config = dict(
    d_expert=64,
    n_head=4,
    n_kv_head=1,
)
Below are experts of layer 5 (counted from 0) of a mixture-of-experts language model. Rows are named router (the router's row for the expert), gate (a neuron's input weights, with its number), up (a neuron's input weights, with its number), down (a neuron's output weights, with its number) and show model dimensions 0-95. Each number is 500 + 25 x the weight over its row's rms, rounded and kept within 0 to 999. Numbers have three digits each.
Before each expert's rows: "gets" lists some tokens that make up at least twice as much of what it gets as of all text. This comes from a sample of Wikipedia text that the model never trained on. Tokens count by the router's weight.

# expert 23
gets: " | ", "0", ": ", "2", "; ", ")"
router:493501488477461507459501433488490472476512504532512512476491533515479507465515527477473501482527498508490511508527482493539470499498526479501542525521523530521477490515521460519507526508483518505492499457466510503490502501460492510477528493478488500496472487485489474515453513520526486455
gate0:464530484476423534486519474496450495514562499483522515482513499454554481502521533529475520513508456526482484475505485534532503545503519477481532491503522504459521541490521440552524512526506504509513466473502487478486502522501465529486529476521501497475518541524514509487491542520502496505
up0:533498470533524468530552468529483500507506545482476444487484439435511507501533464530517497486524449546498517493511476522516520518470518498471524508520451497453466495458522524506478498476464517510519502496504490516488464491554491458495479502532456501492483495493500497479501481485488558507
down0:510498501493516504466510537531461508504488519521516513509536490515517520489483495500539478543512514480523493513498513471451518512495512521453492500558526478459530504492497462492478501504485508486532491497545505478508533472515502442469483469482462501485507468504446450472508505547466515515
gate1:484495461438509466545507523502534502478510511514482488509461499488499533473505537502492488504497491500466506518460484500525503487508503540494470503537504463522475536508476507504437545500504494507500512479470461478495501488507504468488524503491498515501499482498474476475516470461539532516
up1:502473511463529507485471497491531522532555496493510525462499504471500541506475491517510470498552461525514495515504513539478502526503439462449518451517542503535479519501492522471466489476510485493521443488495501552552489494520515533489566524501505521473525480466505499501515474508511488513
down1:534489565511471504448493508538519513523484517464534482453491516474484496540534494504529474505513475471517543527472512557497503504513497488463499466479479516482442527461510505482504519496528530476451477570485510530537559467502512508488517421482496505498487496490556459467497476500478492512
gate2:522523509495473502517518526504508466498508516518509476489465527473473491514497524500495539485539471504514502522541491537459498516484511498501475501499485525517508474474482548516485505524542521480491512467482477498470507536459549507479499442522502498566468468479522519494520504540478478495
up2:539482516521514472501525470519521471545493518498489459523468511522476434542467513509526473522500491532518495497484516472531517480523520483531515482464476513489490485504527493469498496519531516498473509482514479499513544520525499514478491469484494486471505520534508479478489467504505510536
down2:528480541494513502546487539495536514491525508516498490471476504487503513544538500501496525508529526518517456524514494509468523463486487501548496525501487519494528506509479536478513472528468511492523533485486505490482498562525479539537518459505473501497488503509510478583509511503517485545
gate3:548563485497482499503485507488449475496519489479480497474496484483489517497478506502485499506588495472513541472493466530533484513520500475510516507499519485536494542501549512537548519534520530478541517483497469506500501502502472535520439480498487453478487556503506524526523507559575460453
up3:474480488512448503486539542487461452503484491491526487512501432503426478505483471499514497533475437507505522502477502498474461492459493498507531507476523528483498498558487512490544507487507450504541469494488498496544497518485440477486479514533515503525511489478533484463527496486501496554
down3:520477461485483484524523528494461519495472496500500496516507489498472502503486502536529519451509488506513532506511498494515523487506518479546496512512484528537483530465485480483477507530540428528446450579500497527490481548494478495526532472499503509479513470497495460463471530498514519516
gate4:482465473531504486480487474495506462492503493528537483500527499493488486475502540499501482485496528456529532547518506490503531508474498506493515461499482515479489468512526577519502514518518462503490458477474453512511498483476524467528509512499507488503484530524516463463496483532451490467
up4:500523490526488511506480524502483517513516511506487473530452520514493501456530503496493500504498534515502535478480483509513486504475477425504529525481497517520510491486490505524486535479511537504489526533476505485518489498475487486458430517466516530499514456544559491540516486521477490462
down4:515525492521459505470490522504491503539487488498485503485470494482484522498523468483571522517533472530463514515504497490497470514513457512512558526489534500460457480551507477535483466482525487549488484505486462479551460537525542450504475482499520456468487483519488456472459491470487482495
gate5:487457468502486503471456515518499498488475498516519445523472500511495519503448507529495550495522535510507518475505492504485488504521547461506523498482549550489485505469494472480497538476473483496539519473522503519531534503496499533522516487549472500479464512505466515571480530504495527479
up5:447526490535501474508481492511452510529507468490473528482527490492512520515473480508481492571505473524475459465487515532525451503559538531506477485505504487465540507531493507488463452486507512510499503494497497518487456507494529499488455487547546499489442475491481502500519552511502485509
down5:521541505526477519481526514461485535517483484523492511479494494515430451500492524462510463517463499481496524504513509508525484512477496485485515529482461455498460509476535452469511482474475477485493504496489508530489539485529506496482521501505514479455521468498501485455488503465507538490
gate6:509484525491494470463528490501498503520514487509487510515503496511542497482480512498551549505493465542490477495450477536497471509475532538501454513529509548470507529500510503480495526469475551528530480475487475529516480491492517486524595511559486503488443511529541474506488499470501493468
up6:501474516504486471489541441483577470482543538460530494495496504470543478458462488504518541486501521492510437520501497502535473472424538528500497502511550513519516512492489497538473494467483486468479506488491464521519435494484474506501506543453538515521511513506525490480482492518512514479
down6:472489509520520475439514548546510503485526499504488531487493474483474475447546478501506546512500470492514516493509513496519453497529483499550489542503520520485529520561520448504507502482460507465505503515501444520497446465504494494549505493516489484485506493495542523497521498507495490521
gate7:512514480460495496477521511493526459511528529584569459494504537519523510503508517467507484504484554479511529535493494504514527515526474513507545504471532515522486482495530433489505475504459523487488476497510483468500494520475499550486516500486539531519482498513498448456503546518485487471
up7:490469520459512509481523476493487445495515539496496512529482515516550493539504476498514447506471486503510503472484495512565490449566488510459491515473516563484452511479503501508492518504505502494475551495490541503495481498490485479464488503491532524531535442517500520524462500460552511483
down7:506514501481512511528538474484494528508479466484464500563525489510505488510517471503532471476519495474555525484494461498499482512527489524481450520485523531545503470568462539536526514546504535538516514509531514480516496508462508471509523469523458499497502475474522485524494517543498508482
gate8:474497517518485511515539496513483511439475519477489501558445485487494521473474480499450470491537499511481547471493523529481477494546524498486513472497489489511472485470457500454498472463492480511504486497510507479516518498521497524504534483520490519507539513471494516500488521482444493536
up8:495522517549549512469479478500501495470527506451540486506520519506472492507493508527499522485477534528506512477499530486465481500521513533487512498486484505453513508473528495543474509473482551496468519495542485524514538486453487458518507478522480510491525501510506524501478498466461502478
down8:463480503544492487554487470506491463497477487489538470457478483480510527482517474475485496491525491518498513535491492532487437481509510511497476515483541509460475490494547544515516444476532526532514516513482541513508493532471479491456513490514501527474533532494482517466495559504503468549
gate9:468505460535502515484509440538507499503514492536511490480524496529508496476524533456525529536531523487501498507478493513470487527511524521523518537510557517520520469506519443510506471533492484491488530484489462475521516517505495486560532498486507472464497519496480473484470463538516492489
up9:474518488524541514525500482512537457531519482520512516510525521541523525538500468487514474521539507514522481534506516546484503492477487535468549530497521489509488456470480469505433459447518505480485510517451533450469492481459475548478561498495523543516494467483495498516486474478517489522
down9:522531517470525473488456506472445540532462519480512542481496501465500499523500502522484543460497494488506502530477427508498479541496468476534533498457517500494492523470511489524484510485545531477499509491489477492524492517510503469516528490464522537470503494514513458505496531489468477498
gate10:496511515509461498503475494521480485525516496542532512492528530492496494452497484492485492497494482503474488524525496484472481496481513547502511509503540530491470512504506479528516533439532591512522539495489477481449493527504485498512508506505489523497493445509491555503480517500503484469
up10:541508543495491488498513530475490543481530523508496529469545485461489505481460491525478456509484514503517503506476539487504491520503493544488497482523443517510464537447463517486514525498483470521512528496536494485506495519508497514518526480509499496516484469475505485506490450492460486528
down10:524482500500464515527473526458510524516516505448453482518531518517488524466501543472448493509498483518485491479494501489521472478483537481554451494518482452462531519482494527528499496511490493488485493513482491480508513500456498487498507484539479461477545437501492500442481478459481497494
gate11:508466489429525519503473470488481485518493527485513487474558510452542501504482508447467506465527506527508502490545485534522485545520547481498492498469514548473534519467491510495518556489503489527463475475482481506496524489538507494472469537499483475484520480432475496503468506500529483476
up11:497465468458498519478490513473517483490490519481530462505545483510577514489517543501491521478496476518475492490483472472541523471514534483509479517488488525453538509526502481470476520458505491523465488497459526537496522503526509520441495517503509471478525466453485495517501507486504526507
down11:517485504454499488520515467479480506491458494486471475490521480544524537497488520456522515539499497474506483517461507481473527468469518498515491494500484493471474504455477505473526532481485521543500495524486529496484504513501512466518481513544493491478512504494484471473484536498514514509
gate12:508445545500524482513474498462519516510506499521475488489447564497517541504519524509497522481531514540476488479521510481501498528510481479472515485450526518498518490519485515528462514474464556467490523500495514498497506483456554501454514513505544506502536501497486488480485522450513474487
up12:488471463489498502475504516502462487508560540487529493543518516548486529471576538541496500507460477469483518530493506509519525494505507501541605483506527482534470497490523474519503497503503515510485466497492469521515500499514511447480504472499489487507474482493516488434479495543503474514
down12:473489461497485488467494546477461538506509522511534484526482511476530446531462497465485453516489503518502477479460497487513507546497530477540477472452448493483483527521462462511506510516472452493452472524486526443477491500488478518520495493515500485496471478492531497486466483519518528500
gate13:490519503482478493481541471480473485494483544494537507561491520518502467495476510513499494484471489472494519550473482523507492492473495489493494542531491564473471509474517498507482535538521514455444456480487466487533483502521491437514500514531432532484481522518545466521433478513535489503
up13:512543508535500508445508498486532494472513491489503549489466465549529518506487505485448472511503498484505527526496498549477509503475518514509525516471522521524468514512473478485527486516471461510535494498478508474534474521485450486524466525497493538517510537477452507491480471548490478482
down13:532526495507515533517486479506525486514500503530461534504491473550493522490553514487503454523486467448532503497506524527503487512483480508509534476549478519478518484472511507472445516495509497467512500441446515524489450505510521499462467500506474498516493526454500502477432492504482543509
gate14:492538466484497507463514458476488444531490500504493500518501464524473497529537496464510486525491508493470502497512516518495484493494496506539488492512467535529498487478498507489486480480528518473422489464541505468468521485467493483465520514486406516484505444493483492533500493499531502496
up14:544492547487507530519485543488539504496512448479514499512510500531515468524481478550457470478512522524504533562503520469480515484479519497508508525538518512461498546530441486486547528468506525477468519499501522559525517497534528489464494485551441487496514495462506460506448518521519534502
down14:514499528492496491481451499483535542508495503534475485546504493553483469532451478501489514504502502510460555497495523516495486487495521522528502530517476484492456472536482492526494513521513457515514480499501498551511462520503478496513496508510497521470511466513483535482544477519494513483
gate15:477492477509497475459491481566503526505514450511487461529490507524473508496488483474543552514523516529512485502521504473483464487499542514514509463507511572500512490469546487504505475523487444511463518476520536499515492508466534512463513500518503492529472476507474456494527534486456547458
up15:530505497481505449516498506513534466474493492496482500421506538522452545461520547485497492498512536478464493486526491425484498499486520481511463526482510532490498478515521500477528521506477487496494539508487506509510525468463525477483514502507493495524523449485499503512471514497517498513
down15:520493502480528502548483492507472473480488465482515548467515534515548530540527486488481506496498495499516493507512491512481475497512460501512447510519509517549520497491479499536503526493491508545488482502541516502554501470487530501499474565420433487510457486526486504517523511466490474448
gate16:493494520515444488510483489519512535516554486520518509449457487511456486502521517440488453470481490487510534495557473510482546527492510501544486528505482508520460500508528526460540510519486480479470491500508507522535501486498503495530489508475518466518506553541464479497470540573496478459
up16:498516504510495515501475505515514503526504483484468544486506493521491514503535533490463521460458526515512515455529514494503510498484528500534514510533514484495501523513478534523462497526518492502506504517482504487528467527506519502530513486490491513492464505490483473518505507504512452506
down16:530497483528525474495541475490498467496552509479490471511468512451530506513488555538502528508490520507537508497479482493517482503511490511495513496516514474491482502515480498510515473460493519542526472468535557545490496494487515464512507493497491497527527509511509507461479503517476490509
gate17:505512520511483501497477493450535455515494495518563515525480478500492452476512451497492535471510552541483476514519547487508491481490527486460527475513534489522499483526486476483487496538468529510491449476503515453491477485510521477447499491517496482517457504513461484463438506499512489476
up17:539500482549457470520494474513491527497480479513487544475526528520492506470536500502495552490512538503523488530531480504529494482496490536539502492518544499526482505495495502522456528526504478517524473507470497479466522511485477495516517458428491540469451498488495500485485479482534514477
down17:531483492479480473521470505516493504527564464474518556521497509542469529513522491490500509500524473518464504511520489468502536484460504532487506506512501463494503471484488489492489467526503521543492465486517480474505531494520469453472535486467526483500508474449585505508490476511486490506
gate18:484454481473522475480516489466476549514505504499437488487503524484511539476481493431509536508535518512518485533453516483516460484498557510522564550542531472520531502493534466517473542489524518503487500491529527511507498503537494502544473469510523503476523499487521518437507456521492516490
up18:525526510487489473471474496534529484519487486486481450471479523527487443544489499480477513566506518491505460544459525525439521484488464524521488494476483478470518540492503518470484490482507481458501495482546475488487493525484489524478503524490485486461515460509481490515543512472494534499
down18:491509522562485487509483505494458500496504483490494472526522490499533518541483485514473471483500492476524492481448556573485517469492510513478512475552487479468502523521470488477471497481497464497513457440532488533509535510520491497446523556506474510516505522464488512521522493496493499501
gate19:504476498494483549486508506500487462510469443522508499506535486519518464493475487507511527501520532548515447523535462552514495470491466514459489476436481530516499506438467505501458523489484475525452463480463497479471500540481480538487497462507499515511482472480479506488460535509495464476
up19:486496433476473504481516506524484530487489527510480504509523450502487489516503473496501482491469468465505468486454527512494521523497515465500508485525482488501546497491528489512513462525502472490525504496520523508511476570520466485482492502556538497498512465561503473537553490541514542485
down19:488514492503476499472474468494471471475513516500491500493521521495502473434472552474490525508514473450523498509526501511520501460463491495488509470514516505505476499482504500515485491483512496522479526484445492472503495507495487482531492501478512483476519468539495525539547470522506527464
gate20:507486511514524456477472471500484488483506523501525497492474452463496468513495484439533473500499483579497505497521514501476495516503530506454533514506523460516516505471495485471466528467519517495508552494487537508525447463513527526478472510503494514485482495503477493497454458485461526517
up20:514527473522511523470503549490512523500477486468526490485499490448466533477555487520496504515484489461524511512483518499501508503472504471518514506466496522502532490522506497482521525460529517439549494523505510528511515449545477484456486466531470519464517483497463516513515497490503530532
down20:454494496488496488494578492469506531485540514481504500530495535487518494500495499467513517523551464473495452523511523455511464462545491483500487478520506504492492498496498500509490518512489495499502487518532543532490522483504467520483533530509469535487517456468455524467424536498525519461
gate21:495515508506513497516487440530479491497533469513493504462539483504477493497470528496489466504535459490484495508485498512501547510500506484483513528479498482483481502488536530514533490494481482482451486478466462491496500489540469487519494528435476492515515517485490487493483498499486503532
up21:492518514438482479480504488483525484499495457499509503482498505506545482515485516524510516447509447482507520501467445497500461515518550498506494526454496496516492505500471557443512506468502458491506476489489479522500495504484517474517507508538500498529507520492474498468492471522545507525
down21:448479482508504502475525465486456484527509480515520511470520537492506516485526458470485507500503505448506491515463457525480500504521486517531520556444468531496516534535488487525469471498493535509529522473497507567516512483506480519508500479515523508468467510492485491492495502498509495487